python train.py --vocab_size=8192 --beta2=0.99 --max_steps=15147 --dataset="wikipedia_en"
Below are experts of layer 5 (counted from 0) of a mixture-of-experts language model. Rows are named router (the router's row for the expert), gate (a neuron's input weights, with its number), up (a neuron's input weights, with its number) and show model dimensions 320-383. Each number is 128 + 32 x the weight over its row's rms, rounded and kept within 0 to 255. Numbers have three digits each.
After each expert's rows: a language model's description of what the expert responds to. This comes from a sample of Wikipedia text that the model never trained on.

# expert 20
router:092120105171144096106091116095125114121095117162148119056154147140165121161115129150151147158120181159104134173184129140090152173100137107133157164171126188178153143110170123072090159134231062
gate0:130117091118158124170134102114124059138117179124164167092130143100115112110116137154101150129135121132115162116121170043061121133118120092140131180142186145130160118134152084213145121104185112
up0:163109123119188111185124185136100108125195166124142159140107174132116093090136110144151164106149087215139166164146145151111101146115152080051163071159118131155114156153173144133105178097119095
gate1:151166105138104101119153097093121132108170125190079179109112091206138116165105112115123197163131110144132133132112121143095109134090125122156106101160105084168197128186128110156169119132115109
up1:122101123159112119156181097101162105183107160149150143048122149143162190147159134116141173160101135130165156157083119120136176130193129171137149128067099165098070132109120090112139075125114134
gate2:155171105143139149066118176151154128135076174130144148062115107043097122143124154180093165149136130111129146037175111143144080079125115178100134187086147125166128168126151146168129124187112095
up2:069087182065130109116126147098149101116110059134144163089112089104115063125062121131114138128126115110137111175158165130126161117123146093059157090119094132160196132118101109163148138162088080
gate3:192133119094120041152152087087139159176116137132063158089127118125140090143106170168081105161163157130113118165145205065050125141137096127136114141211149138149133097090170104112103133116138056
up3:125159130151089129115175084106156105101110104123154128098175132110165121145134153114127101166166195131097174072125123148135086193183107125165151118103137165095115113111085140145130146179147156
gate4:079132097199188207067072091112149086134151174112147091058183177125122140150122066115100071141141137199173138115171126122135130104141079096083148064193086187156172076125180131088084125114134142
up4:142096169144157154139126120124142121162131117126158119136154153070156168094104119154122142152139070166135115082134049137167159138166085139196139135182090119090149112145128128103100123105063157
gate5:142106092116184155152096187114080154119125106074141114163051115134199090130152078151085142128103140123124104118110125152152110137097117130122116143161113121169101155132117179160174114136076091
up5:061106113133121133042102107110126145076159176174143128154084149098176125107111079109185131111159188171078016169171120084123152155100154092111166106166097192144109139112102117126142149085137129
gate6:134202077158094113072142149107134108131127147175169119124139127140122107150096112126130095166087201145121145170158209127115161134173116200144150174183140125166122133126191130096087172109122172
up6:111158108110081153061085157162052108138106106160138085102150096090099065144105088097143110126179105211129130138109138096130149110102119127136136167107140078133146159149161163122123151124138146
Description: Pipe separators closing table cells after names, places or roles in cast and route lists, plus some sentence-ending periods and commas.

# expert 21
router:115166128140098139131133145124157146141110142151153100073147114111135148145147119122130148144146195142090135064137146156114189119100104178121134125187096166079185129075140121117089116157127143
gate0:098137047110119094078142161116113128108132144139133162111126168129166085140145194089136166119160128240126098101093135132083098118146138135114077139129095153166128135141128120103159202175107115
up0:096149116175100116143163138108106236127137131124126115090150111110162162107120117151112172118130134139191180126104142152116156155120108081141169128066182148179115177128149139103184118132207109
gate1:099130096169125160038178207133121125194152125187114139112176138148106155098149103077074121135122137093123125101176158161095137137089097141097172116175101133095152115097086120126118106134084076
up1:117099203132167144081098188101103224115138123139144062084150111119128154112095163157121166114109149147089118186107140210158131088130131141144087177099190133102108176122126163090138198110139131
gate2:163165128095075151131111126087155192128106091131085135144109094171143136139177127100137146145183158141071136128154142154147078129144148137148129139121128147089136166191094124102118099152111088
up2:147171089084133138152043131077160144081089191134153194178169110098157110155152101181151129080124112137111145158191218179095175104150103108121151169174152150118083150103152082101120134145122081
gate3:078090141146092124150173112119168116127106123087078110106139108122100105108151081141148166147101156171106133139129145131164120082130095129187157175146163182101214118110132155190193103129073118
up3:094132110089161135159111108095089088094141168143062117135108102171151123159161117176111130133131129134110130155128102156118138089151085103111082160131157179093100111156106156103088171118128151
gate4:171118131142127087148094105163160144061143093133120107118117163073154133134161159110087106136150147149125191101073103035114097151099066062135151107103081149093143139114154094085115167141148186
up4:148168182140154165125090112111100121087143152180079066130033116167138175117083112138117186134140137117096125131130167183124130123119164079205099104146072151135144168106110107131102233136142171
gate5:116149186171087088103150120100214123120086078128174145092158154107110164117096164139173074157106123145074092122174160151083128171163153204121097114154088149139149134123096146145057104118133169
up5:105124186124135110110185140138124156163121079056036152045143207135149110137158121125166142164206088164136169128136166097144092122176168098118128155141147161179110125122140184178087105108143160
gate6:086149110129138120072112122155136059110129149115080089122169187098134069142154124175127121134163118150107136094163162104138117202109117149128165158177113169118150144112168107153124080127137093
up6:149073067098105185124097172143145141108171095056072141113087149159192177129151127098187142101141140109162104157121085114093114134077096111131107111154144170163140110182132151143170085097147121
Description: Descriptive words, suffixes and units in species, geology and architecture descriptions, such as granite, grey, darker, ft, Dermatobranchus piperoides.

# expert 4
router:117117024115064091152186097102140143117108124148184137112152108184149199228133127126137085178092141089161092236165119088158133155088106154128191130144121111113157097114147132107114134161138089
gate0:152140110135099136242156134140128205098087187143115131115146144150168135166106118174135110120110122092090168115083192128147119097138109143137103157125151156146195123062107118155165127152155125
up0:061105149124168138123109179192159157136078138116153148085187163119104135135067158100180091138110145170077149145149066105164089053175133119130116155125139156193160081118164163127136146098070179
gate1:090123114178136095158129118148144131147084119157129113102162107128162152191165148142125139144095159142078130146161122103174062150110082140127123146106181145165089079139161099103149163142162143
up1:161111081116188110110138113120164192099179072112107132124114119103110163102100134113127099187151110107118168127133153112127142153164082168113116109131121144149134124147110133182187202137153135
gate2:084167112114134083134178092165145118147114152146140123136058139188156098178093139128155125130137107101132138183117128141112182187096127130107128125154155107073088128109157122111160127088178110
up2:112122140132099103107146090175143067179086117163123153119077095103150196135165196091085117144187098123162219119102094067111127157186136151144079082107112114073113149192117151129136150147178127
gate3:124063078099135163143174068141123146087152178102168130085145179202167120113158119180152142172126131096158099128169138107123083086134150069114141167095162157119085036146103145087107128156168126
up3:137091203124136096049152151111142094140116106116129081127134095167117093102070165153133087158176100145065114098080159098109101137171141142116125158104087132122185123073108104174115130173122102
gate4:155130075095152044116151111097199135122167127121180148142126083172122126152115106151099120163125201095157189158060170083126136131160078116129124152134106094110058114214146095099089133138103168
up4:155196114153158162151116154117084142112139185094123115117116143125126140131138136077139079179133123069108186092136099123092134144116140135127129079163150108091133204111137170160164130128151089
gate5:129171152057092107087129105150132123151139160135087062134167130161131148130123156120103130136127160176130135147106125180151146088104135137123104187144128126191135131119142121106100179145087146
up5:152168125137114089108143134188098126127118173089097181108161091073090097096183182162163123075125092114098181097145055130139148179118105095147122134127143118091092137108140121161116161143122109
gate6:058180156112142184111201072135143092153088131155208109195180130128156167165161109109058137100121160144165106143157128138076175180145104151118115182097111097132063135148125114127108147101185155
up6:091127132246196099160133099171161118100136166215137148125099139129135110107124108117128151121129098144116157101042137169144152189140172081136121134155171127141128080213156089128138123129150127
Description: The, its, the after verbs, plus name fragments after a capital letter (F-ly-ing Fleet), place names like Pacific, Austria, and infobox colons.

# expert 18
router:082153108102144128090184104105134126154095157130116176143127112117199112177109092138092142193091148093083140152100155116055129123100060150135138138127130110143075104108135106160138166205110083
gate0:053137125100177121155157144115107123182171129179104126069136177083122145121105150096126154196119103175124114151129135127123130176098081140104123106133148138121100117137165118191183150134111164
up0:160082125116173158077190091104136099166093111129109102119185130132136173155140132117162109130147129128091119124168118088116098119133103129137098125093107134198148102128042116174161130109136102
gate1:118150107144172132101080113114108124159126107172127120103164143095180123142128118130242166110115151066101150066121062118113117134110144164108122106107120156149150121056166151107117121190126109
up1:097210141107152157096133123168104054117132133121105155140202110106133178149079166099160112112141119093159154117149102142158154092117130128146188128120165120145183117213124150131143104119104153
gate2:083213143162124040152151209083152133083141179139109130098200143128140134153140155137164167148160127167174149162136094110076136100091177149114143100098156162144164118119097089092094112121070164
up2:218062092103115147149144185114145152171123165107164148151092139102135099128124054058108127126172066109183148150092082158138144137155134097079136134164182049122136146112158116174141109146150116
gate3:098151116128131154128093086126107099142133150122113216139122177084142092215150018138162079152084108134126156148095130167071116105088070127102086087140210123165144094110146146125102115131133094
up3:159079152109084180148117171169087119121145079134082084175103093183105031108175186108172135125164077110129148101164091167111118156141088100095085142105130151172082116150187147103152090159141082
gate4:084135116097106082164151099117072136076206127134097096139126147149169159084144116144123126136184136158109135103175122130166126104081125158141128131129153163160147140083142111150104137159102127
up4:118154071129180125141131086118081127182110163153160117153154135158108123132119114182141115131094141155080149168115079043096068083117088193142133116155163157180107094119065154092111167119114139
gate5:142085181162138072111162134081150108128120118137100160128131104120130137213105143075122091177109081125108126150135141141150104176158137158130195161202074113191116140117148095185162081087070090
up5:101129165104084158088137093126106177118064105130151158102117146137096167140108093068103124119081152181178069139161181055057093104073157085134149130203161131166165148117202157104100128093083163
gate6:126153168054109125142111155154125062126113139097122132115143123113166174113060086177179114150121120103113156130108126109125121110180120187101101090175095162132197130158146109114152107104090093
up6:101179143104115087165145161162125148140079182158127188101137131133132184116107114122141131104181118177051147093128082132145087144126125071125157132122105143072075121123077153123149132159098118
Description: Word stems after prefixes like in-, ex- and con-, plus quantity words, such as inconsistent, exempt, converted, many, several.

# expert 11
router:113125111134128111182094090120090055139119109183117126098089184182152141202110174143128132166181097120157139126086120123129141181109152082125101135158170102114113122098127126131124121133167091
gate0:088149119072087148100127193151132129112137124095143145108113121102197161087109174203138111118116121169120136180105089163117084168106169135129040096130171118084073088138116120101191102106131102
up0:108152144091185103083087175116109075126118161155084121123117098157114014112150155107155109077110117135129163127098118162110095055098117116099176154123082192079104106100183155186102148078143143
gate1:175051124045090126125129147137107123105109112114126056174127075156140174126080167144085111178146208127066119171108110136189076108164117124142100141110110133215131144106083142094136145119151084
up1:177107127102082151088173150114143120119110165106107104173158053152096155069110093149154158094100107118071094151163096090169151154234095163097144084159203112125109155186098082108113156139109163
gate2:143113090166078058133150163165155153135173111085098136080090123100124137201136138045116128123124198124123186201161167143113174134094113170104113130084142172156098115089146096126113099099200096
up2:139174185133144120165122167100191131078129160110142112102100135121104149188109187107172140106186152163131096079138161145090108117136159141147085100205157103100142155150187101111175115075151130
gate3:026137082180134126160164018119077101114182117194203111021077101140124108137109121126151109103150106149198097067175107100077132143054088100131144107119219112121125133115129132115140076080192126
up3:136138120145141084169094116068142107101115153068097106117161097092125095117138111148067117121144151112175112059160120101102164133150155128133162103129135125130113160124118108139124160140187137
gate4:145084171147106147061205121125077085130125131159119114127172183133115128120160102102144113166063140110108219110074131064092135125147139101120118136132093135162130073104144147148085126167125151
up4:105125189094105145092125163108127085120126150160134164103114117095107125122108163114200152118088089114174165071145134070132154184072161173157097093123128078090176114085074106146127099090136084
gate5:148163082119135170099071139098169124098121116145125157104177137127165082132139142152162112164129128140177240099128153132117161123123108161173126083087096173145125098104181151175113121164133166
up5:109127154112138088136106125111151088176055178091159108053097201147158141116135144148149119137134139117132095128097116100157150110138155167149118092143127119157143138171139133099210138147155117
gate6:101086115143174100069124093110157079168098121082153157134149193146083128147155124106124105133139117127143142142118117068208164144125189109135141141206148139076116154076127111111109182195132213
up6:101121156127154139067121065094162139085076132148157128114165091143114159083146142143116116126168050150116138113071084090158132196162153153127081139174177160116147167114105127111198141186102192
Description: Inner consonant pieces of Russian, Turkish, Baltic and Central Asian names, such as Kachar-ava, Türk-oğlu, Li-ep-āja, plus Russian, Soviet, kov.

# expert 2
router:169126121150088075144132096177080123137097128161147150106120099139116136181169177144143123152131166142049096149131151075117121085124118070145122098123196137111167089150119114107123095104178104
gate0:161099099140068067083165091105101084104133113152122107139130088140109187155177099153068128152089133068089145115130114127129157146132094178106101115128094136142135111141104120124105177099112154
up0:136088131124140116148186102123101145124126175131085126182158102196140120103180128115122163084132130189113112047121118146168192065091104148140132119118118090070139125178104159065090141113128121
gate1:100124087170121079136198122093182136164160189147140124167083084062149132142092140172098113155141094108099140152151168143148190187104099148145113139145111178127111148109165125175136099169097116
up1:117167139106142120111134163114137117073124172173068168131150150091068162154129122063141144131109167092137142096140142106108100136109153134182149151166150121095122119123119111137027129126139152
gate2:064118147196160132135116134130178075117146096113148183048144121130168130136162152145104158130169134129097151067092105167104185133152118176128155134143145157093111193124127121136131105132145093
up2:114100143128162117124213119169111148140147105136160136188095142049147194104120095160102134140094142128141143171142153082159122145052148199104167146142110159109040132135127139096201074091132076
gate3:106137151140141092173113088157108133095178109149126108106093148155096122145124132122126191129125154116111164126123108052083069111178073125126092117147134066077151147112109146124161131085187154
up3:115077120099113164129103131085093180154165160158089155107142109135117071157141124124048072130101151143178043133102168106140140154151109162118143141165115125075051117102086088194163241171154186
gate4:120098141099108101159104114120100152164151173125119133090087160106110183103128158098105160096175095110140133127131082077146115126151113116139123080135120137115086156051099092092132146158131110
up4:128130117119173151104115088175137131146053118140105168138118172123129093142136095195112076115168138119174149163143116124152160134074098062091131152158083056081125148088153130161113141113100135
gate5:076161131115125131145089076170086109085085084116152096103141102147131218120105117177129194131149125126079184130171101069102151126106129089132107138196180135103128216151114112164144149126176136
up5:140179129135183141155154076174118117168131079139087118174109079123166116097098127104140078119104130183133117161068145112110139163068186090138146092123079141125046143133129120166174151069079104
gate6:160162127099074193089165129096171098061162140162169122125092164142138159159116102201045087103174135099117132120113107100110141150129186143120064132121108095097165193157193092116180112091134126
up6:129149115164125141177179116103161135195194129135183143157105183141125127139136134079151144154117116052140065140169049163096089100115085137096190149153098125121114074138152078096056136188114116
Description: Nouns and word endings in plot, biography and arts prose, often after his/her/a, such as attack, attempt, performance, exhibition, photograph.

# expert 22
router:103194173150094152121145116103104063112092134190134161063125117093081147151123136174129121231128109124098089189101112090074148093084107107132109156164167142074098128102105106052085136163191145
gate0:105086117114169123087094114084157077125105119163079160047121100103108177107145181133162135141130115131128124144100091157130101122161137159149066174158152116138165127114174136107083207138169123
up0:104115152166116151150191147150101167106159147124085100131066151105124103141073111126087121112177147182173104097161108144121145161106151119128162130112119161136131164108061122214180113066050111
gate1:155106103047095146143170087091080083090153090138100124088138137138138127118109160171081138114218154153113105134117079133094097096113136105098121190161119111113104127091094121126099115187095131
up1:121132117125191099145139186123130136178112113124136093115173054116182083116092162139142123148185112082104189105125112136187132140143171142176067133143151139111105126155146143163156150075133130
gate2:129098115123184070143116179110111130177120153075111151063066137104108133125118157105093128161169106143139134171102153216089165136099121137139140115136151184101111194126114161011112118133111126
up2:139136117109105099118086156188101156123125118145103133152164114130173113133169103177193102137129136126141140085141110113144130050147086141138076139142115097089141119105134104096091145140129165
gate3:107126180105114134091124085117171090177112126099140131087145092078113154149141140118137139125169143149099073149111174109129124147192067087156118155098115088081182135114145088110079070108145179
up3:065148083134088115129120131212168142101092083102159138154155124158190092132085161145171159112167119109055111134185155095145143140113109096104089063135104129162134132110136143169171132107133075
gate4:101140180172133118151124179115122191183127156151127129095166137108114182162093068120137149165185119150141125146171069104126154126120110215158112170140130152127132162151092131129213101085149145
up4:128103111110137151150106067158169072112123121183140084149109096109161155122089174135138142138048105192106142144180126163101098082211094123110183107133162125171165120169118159143144125171111079
gate5:068093147162136083223162104138127091146162084170166192191078118133134123171168133092168121122123086066112104100120097116098121198192144145121130160082173122077136136089106048077109058220181118
up5:113186153134183093155177104175104074103095141160125193144118107132136125151158105177120111108122137085081088125187145083086183189130133127135103104123048112111139126115130121161122173141067098
gate6:133120128104195161103131142078127110106098157083115161169140084135129100148053164131125143146114159127131106175172097061115131114075114163173125114063127130136093146175156128138122182109121105
up6:155130116159055128116121121069155128065095212043154143088161100125161137122154130089187108114109121150174182077150127138113133156139099087117160111121116144155123130140102161146132109127152108
Description: Decimal points, quote marks, line breaks, minus signs and odd word pieces, often in election or standings tables, e.g. .529, ous-ter.

# expert 28
router:119130105119087089093149138121154094110089144124084137116113137126142130168142124133127115127156166151153105118135133197079141169126091148126076173137104101139135072185129098172134127138092071
gate0:173151138179119125181156194094104070133130155119079166123152182114125133170121117111029155138118190117132089104133147162104086093134110146163072118089092169100098139109175089126135116107118142
up0:074112181157133121065100107169127065112107089139162107100083122063141162143146103144135142095119115147117154137147107093077156151091119159131126115125105107120175168080139117118137061112170085
gate1:114137088149173077135193086199118136075116127122189110127149159104088146135123162139126129118081139091118100117150200127132136124149133199121111088158111150130138123082137115132114125131135149
up1:176119153166081151141144126193151157173097096114137107126080117158133160117104175154166190128148121125124126078225133161144083167142113110101133095149111156149131132143151140082139102086109104
gate2:159138150176106119161110092135150116092140122130114144136116131120062141144110087201100129120140141071184088101145092185112148089083143119094174142127168119088056109105111131167109118141092119
up2:098130152115209179079122152104119158090142127106111119124100157088133184068114096150145124096135117151169115098180099134137212149160127137141132096112064157109146094114159138133102146128048150
gate3:112116129127166077203122151177127193175104204122120126142063138100089162158167187188128125149174086175173119148115110176114143186158085086140105150181149151081121109149132081107165116146144094
up3:152147088136105160117076133134094115109080125159101193154077168132132097132131164080185148154116155075121099131133142090119141092129116104124083118100141129075084127106128092125045117117105178
gate4:143117111143156129102092202128152113160131108088109112081093163117161134133178113099155111160068123105193131103120192175069149178171086170139141142103063123170115167116144107117139179135157109
up4:144093062066122133143120164073132124136100096191097143171119119091114077171136174134169137168119135148108138127130101125084117080098103125120097086121226103160151110104116123131219115115133143
gate5:183087065129089077156174134076131029128123078169138125160155172168149108085089105126152146137108164111115126136115204146133136125166124112126121104131109105102152114162113136122108077110097144
up5:179168083116119088144137090093161108140099153138171139112146097103137179158077144164149111105136127149123034082118182118164092128166170171113124116140139208062095127152088076129101089112106187
gate6:106141205131122132142191081140162128116151101140074124095163110135112112075157154214085126091138115130091187111131136152092194134079132195143061181107124115057092161112126085101162164130138145
up6:135104115085106131153075087152095114119067126098151041117121091066133136179157107099169180119083098114161080061089169130145073111160159166152117088180172102166128125154133191135155142114109135
Description: Field labels and heading words in infoboxes and section titles, e.g. District, Ownership, Substitutes:, Preceded, Succeeded, Date, record.

# expert 8
router:086127057111139115107051147092067128100152149186104144081095157161105129182178085143145138205134141097059213142118141126092143212105120092128124153117123156163158137122109118166125127134149099
gate0:090127146151158096105124129088059126147051055192239128173163184182133146094082175122096056091166226119050085131152120097120071131139103129105124171131132081115113104186141160105083107141118155
up0:168135158114110108118125158119159096067114099107158141159131139157120098119131104158118117136192162100064078124204133140131102114124201077130080089131083099134167063173151184157141078146158083
gate1:120131104108129107116111124117122137131146132174155145099079105113098136113144136079128188127184061092055132103137196142082163140177105099122105112150132104074091138148083116193113119121154088
up1:090131123120160119123126155193105129100103131095128076120100118094128170096092110132174147148110092117138133053050169135102070080126134142109097101151165145121164145155124082199127115162199144
gate2:138058111143100167110086188172140125146090158092171069093149189110123100126110062120133128124147111116130089108121169162097121120150092141129114129100158136156196104122118118124118121194172079
up2:143089128089137107105117149189158066160162108115060161090156121090162127155163141204136176111148073140081138121102080155094149158144172107192188149067140138123134151173107165146164015105076111
gate3:047080040115154120128116144192176176149208118103077124127135186158098125119130101153172143148136066125118133152096178145082123112076131101097133118083083081117125120154097114129145113076085135
up3:078141074104114107086097132135146132142198173090075132073108121102144086121138075129146147060118103109121166135181199149086118157136133115133175211180117176122180161117143163156109084135113135
gate4:100134141133169172172110099111079110101125129184134140112194141154125133105183084160137109120160145144108128115102128178116102180117128122122124094145167068131146131123087101124147083080146101
up4:106162156128146114141091163171139171155143089159138146142188156152145123144134092137137148128153117138124120085149078064095095077158145158154109153151191108160121126141155092109140098136158185
gate5:114138077117125055145146107124101099095148149147114168131110146111150087159145084142133144161113072142060136189156103102126131107143104093110119208162097141041084098160181143155116170163142113
up5:143163147162134131114174146176158118115147094084118138166157140089199132131125105143079104129141201143128127107135068183165150077085159182175129123127122117044143098118106188128144138152138110
gate6:168142113126106128102082101102092151214119078147128142092068172127112125169166131153105141162113105116168163155130119166064193182130145126146103179200076150148087169146112145115164144107126137
up6:080144168154106156188162113132124056142107132197139106153137097137107180122136122077137119113096157129066047086107106102154114160185081113119134076235130151064131115105121095129162148123193121
Description: Middle Eastern and South Asian names, places and transliterations, such as Syria, Pakistan, ibn Uthman, Sufi, and parentheses after Persian village names.

# expert 12
router:130162090125144162132187087121120148112122106125083135144147101130186106144152102172163147208116154107103127169127150147067131131106075132131163146130125132116091120105160115127140174137113064
gate0:127129109139172128142179141164123106117164144195120111108113184141083120156104097169147104129156159126198135149147105076135166126088096195101187097135146142216101153095206084154098128114092133
up0:136137136113159084080146147164094147193211149100135114069111150082128129172107049097099151128125182166128122126088118130156088138133086154103140116108088085096150118107092147105153138125095157
gate1:126109085108126063092236177118047102110089186167159066141144185226171115154144090150079109181110165076116170138114085089171140153101135109123144169148126105126086127041120092144199094156142166
up1:179144103155119107131134113129119121122101112138134096055157140160095128079081177171054137117107091134096180078170134124139074166123173136134091120141151135199111103129173129140091119171125183
gate2:081150073157098115090123130091176136125161123114131097131136160132064098145123106138167113091090178151123113118157141179169087137115141139123191150166169150145107103112132136079143151088124099
up2:117172089162152145142162085136048121119097108080152107087132165176139144092159154084077075145109134133133115119153148155088131138128146145149182112116131132191101107120169127077087151125096151
gate3:153163099166131220047178114099088077092155093136046135094133134206163140112183176156108101143131112065159134129075140098138179212173148086108127130175085148187165098141149127131099152130147151
up3:137126127170095144137123156144131172175136141153149075046120221166122115165122100165125134130118071133138150106122091142125136128084106147129083145089115160106155103105085129122147111139107123
gate4:154100105101125098109124127160064110083144106076089083112074132116115054111130118175169142153123132126121076125105124119135136065111107163160091094138072141147104157154177086160162127082160131
up4:103140157155103116121099152093119152130178191117162108056111136126172191143151180144124151125102183102116110077075112133143077135136067103120119077173133139078163152068090143122158084123122207
gate5:105123140170171084136118138108108157128145093097135139116123168141142152116159130145178110172173150137177202137109195147134098126116114181115138158186110070170184109172173148115095105160146123
up5:138138112143131148112152095074123153068144069144133107137161104077098146134156113174163156140152200128099090100159104109107151154146118192115156241062131120128131161097149143094105142147144091
gate6:107185122083173090150056171123105143107132102125128167099142108104100134116121150118064178166141126176093156083117131164093152114135211124111080122121118092112092096148165161127155159128141120
up6:193124117094117185158153122094137099158080087098102137129112127068155109157134138123073131125096132197150147140163156159093074088099134137097202171154145078140125163138154122162139177160073096
Description: Inner pieces of long words and final year digits or line breaks in tables, such as inexperienced, exacerbated, perished, 1991.

# expert 26
router:114109092137114090119163184125139150176103120132152131073170122151090084253138150130185129172092131149094119110208160135088089133141056133140120126118118099174111107100112105105101128154146039
gate0:120111120187151093122123122157097145145102111146167144077083127104146108160144150114118110151122092071074116112149079136130091164161139163108139105102116205088125049104102142180148172115171130
up0:144167093200180119114148144123139170122121116095159100096164150067132103116107127100197185156082137143157111205154123123125139132135138139076096083093158160071160121165111120138111136118090094
gate1:131102107128136134077067079085083123140089121187113114101097102119174097143127137190152080115097171168155127150145199067087100214113117068167163116122130149065059091139107144110170104145115117
up1:147162099105136093159153096205107042152124162149096120149132108117101128132157083118146198113146148130129089076103188118079118102106155052135097173121139078064149120110139154114088155090130149
gate2:116116099121101144116150127086123137080120105189189133101143111116126140174172144153148138187104159124139106124157142072072111161139122074102115153163145059121129049115141120108132091106139058
up2:144086182092114132081119158148168102092125126138123144116151113093109117129113171162170055088116099135161098142128080142096081130148078178095143125106119141175154147052060156129133122196056150
gate3:131147113089090134159132183144165156166092132177112130095112181130141152165132110135110156169157106055082108106099160131075181130112173112142107082154135140152140099125067134041116163193087074
up3:176119141124082182155114163103098117118179130131140120129147105145134125079134092227172086140101125164182134120158121120205153095162116175151103106107136167076157107123145109148101121117184140
gate4:125147117119113172134110139158114063120125189163175088172104106133090136163121096169136146159152129159130172113085114109107147107187101111129098110115131055088125119170097096148051188117096138
up4:144136075142128093109113138113143110148169102162143223193153119124150082156104057129095092176158121082147129156118113114120121155060143180133148182175130139164121141143130138130136172115152108
gate5:140128123106186106160188175125143118111116143115162160134183130132147118153181118144161148144062070069141151154149170206063089134131139089145113142164151118132082127138102100090133139135144069
up5:092108117170113085141132135145116110061167165174096140150175074127092170121164144100095107153106114116178115124105139149113166117122183122099115175087190062126096111118119132101101086125154133
gate6:128116137108093137112154165135148159147128124098091093095121087108121155158192153127104096146071116155105087166119160162086095106174052156134114119138091097157173133133153137124093171159175107
up6:128088132089090111087188170118132136129127143135111102150131138133123103148093107081060188163081146113129105121126109058111137140106153060105076138153118160137144138114155128188122094115164155
Description: Pipes and semicolons between numbers in points and standings tables (542 | 256, +6), plus words like each, ex, command.

# expert 27
router:117092104131157166132082071081071176160112156152181091094063121136125168156125120117114137180134180099078126114131108127138131165140115086106145179144179203166180124113181096127148147121198117
gate0:051128132103104108122117192122141153108146104195116113097103118076135135153127107209162097140104137076091117087196102149138114136127163064111140119082067197122119148137133145129074129163155094
up0:110102110103122067102149181202126120165130135157104117151108115115120079109136151144113113131100124125121107192134083079133214078108113116105145145082102158111111137094088100119069122119123108
gate1:101133103130180127097036146119117098129075089119154186122100066132079123142139127138116114182081131119100126126129199144096118180078054112146145151100145138144145154083120075106115169101090130
up1:126150162156156127094079081165130083125132196178108116123061193077115089155096118155105106133163128123060108131151063128150146135160135140177151108139100169110138129192129122183159140152062124
gate2:062125125098126129110078156041186160118139134148095106149143070104122199155162112084118135140128168154172153102162083118121122152081123110134115094107144117112119096175110082109126145164172135
up2:108120144152077107163164135111107176151103163142149179098105113093122152134134165080098140088156098115142077108112107095078107119159194089115152163094041142119022112165122102150075140139146137
gate3:092151114122110157162116095077129150173139190138169228140136142092163137110150163153154145096185083086159084084089154153126143088091137108130105132149164132118136122202179125137110184143139151
up3:119123154184061151094105077073188151095138203094144054096148139096126104107149163112132154097157127144131070154163122178139089115159066116120139052183126099136127153098124139143152147170118084
gate4:070101093102161110143103181148135172154141189159077140150147133146104098120120097117093109108175162152101106113100140108114134161116161078151118143158107133115180121111141144166135116092139117
up4:146064142143121121129124120096169097081123138131118064098105127120112117113102144100066134133143113121161112159198172124134059149135128068164102117142147104104123139103160155115123062155117122
gate5:091195058100144108166117074067134110093124150200135100091116124101145151126130115131105151137176111121077113132140116118162114115155132111113098099163161198145184083141134132120180140101167104
up5:122120134115144121061194134097118138150185115099090117128095125186093159120163175134153155119118102189120107057145173147127141166157146177102153182178116101201174116068126081063130085112175117
gate6:118100130096163140178134126104148129119101166127165155168131090145180163124175090129159174109123096140129111136044087116145098160099138070143120152111168162140112107118088131139097148057142139
up6:141104175163184114137115121142122165045133123123123130102141133163092181113078150100123137108138118122162146108122159087112156163117146097109119172106179158147092087077082132035124160129120126
Description: Hyphens and syllables in Chinese, Thai and South Asian names and places, such as Prayut Chan-o-cha, Kwok-wai, Assamese.

# expert 7
router:123169098107128115131115126066123098156148123209146190143093113132113139162140092102086122159142139081085063158141072127067122161182077098136100110158129175118112089119118134107110086186142102
gate0:176106122090113132095143121106105177155153187111135137107128117121095112150162125142162115128137113156115077157126139151119153105188106099118085124139179163174071146159144138076207090130179118
up0:099146119142110081093160125117098139111066141142144084102047138094165058121099180087119154154128201111107106138098179059122087150166111122120152083055154136179141091176121099092173137167101098
gate1:129154087084143116106106103096096133125121112103150223109095134120087105145132121139084187129116065144125112073173124072077125074188161098129080130125123116166095142110081156105127107146128135
up1:098109153155125143155127169115151096143079150144146114142172128147109131109166096104099082131191197101200153121105106197147150173166109154106134109139145213163095121140096159171104109131027135
gate2:128176133084140134075086124136160033173116152176123121122134111152164124170159184149178176153067137079131165132153167075060123171137119059144125122137190081160199112144113109111100136144153113
up2:190049125159121110152159177163173110156089080097152120128064140133071178116093138117143124076202128155132150153162110143107220113106192177119173108056100103152143100178126157158118100119099037
gate3:055153109146144147120116147099126112132150125144107173170191169117116141109158103161163103159152122139120142079160152173065170122163118131066123110209165103152127151144188111103151118137185172
up3:125138147157165155149144103190150140072054108107169164066144172075191175126162099136083169103085161133097158107069117123129094156143103108132111146081125101089112134086072132126116098121157138
gate4:125198135124076131163072158090126149144088183112128135161149153114160144108115135116123145112166127104022144198117179102115148115139098111123094132144144187126151097178121113147109104132126160
up4:095095151146113127123134139119139173090097142174156065138034081124152123144094094150149102166175105122164114120125182127119167148120201116122115174102170127147105164130111140157147034151104127
gate5:153121095039080092179082130175081137107127167172139140138163107091095107138115124099083155156113105105071118130226123094082106104120169156108170122172194148111130099097123117093150103113146144
up5:151131196119116124157070167158114188113155176155126098132109167195134139121126152130123169103148127107127154081122130110183178076088147153103133190172110175120137126125129128170119121194127084
gate6:161136109153169143092100103110103148187051143196103131134202149150129124152120125097119140159139139089089107100185119148120083161121158107072124121145132111164135083088161111138170094098128189
up6:038156109108148089168129157125053134100114111117090118133137088086099183121108095122118153161166137114111077158212093081096085112146112154116144158107127085080117131164138107074132140123173107
Description: Tokens in railway station, line, ship and radio station articles, e.g. station, served, Railway, Line, FM, plus mid-word pieces after re-.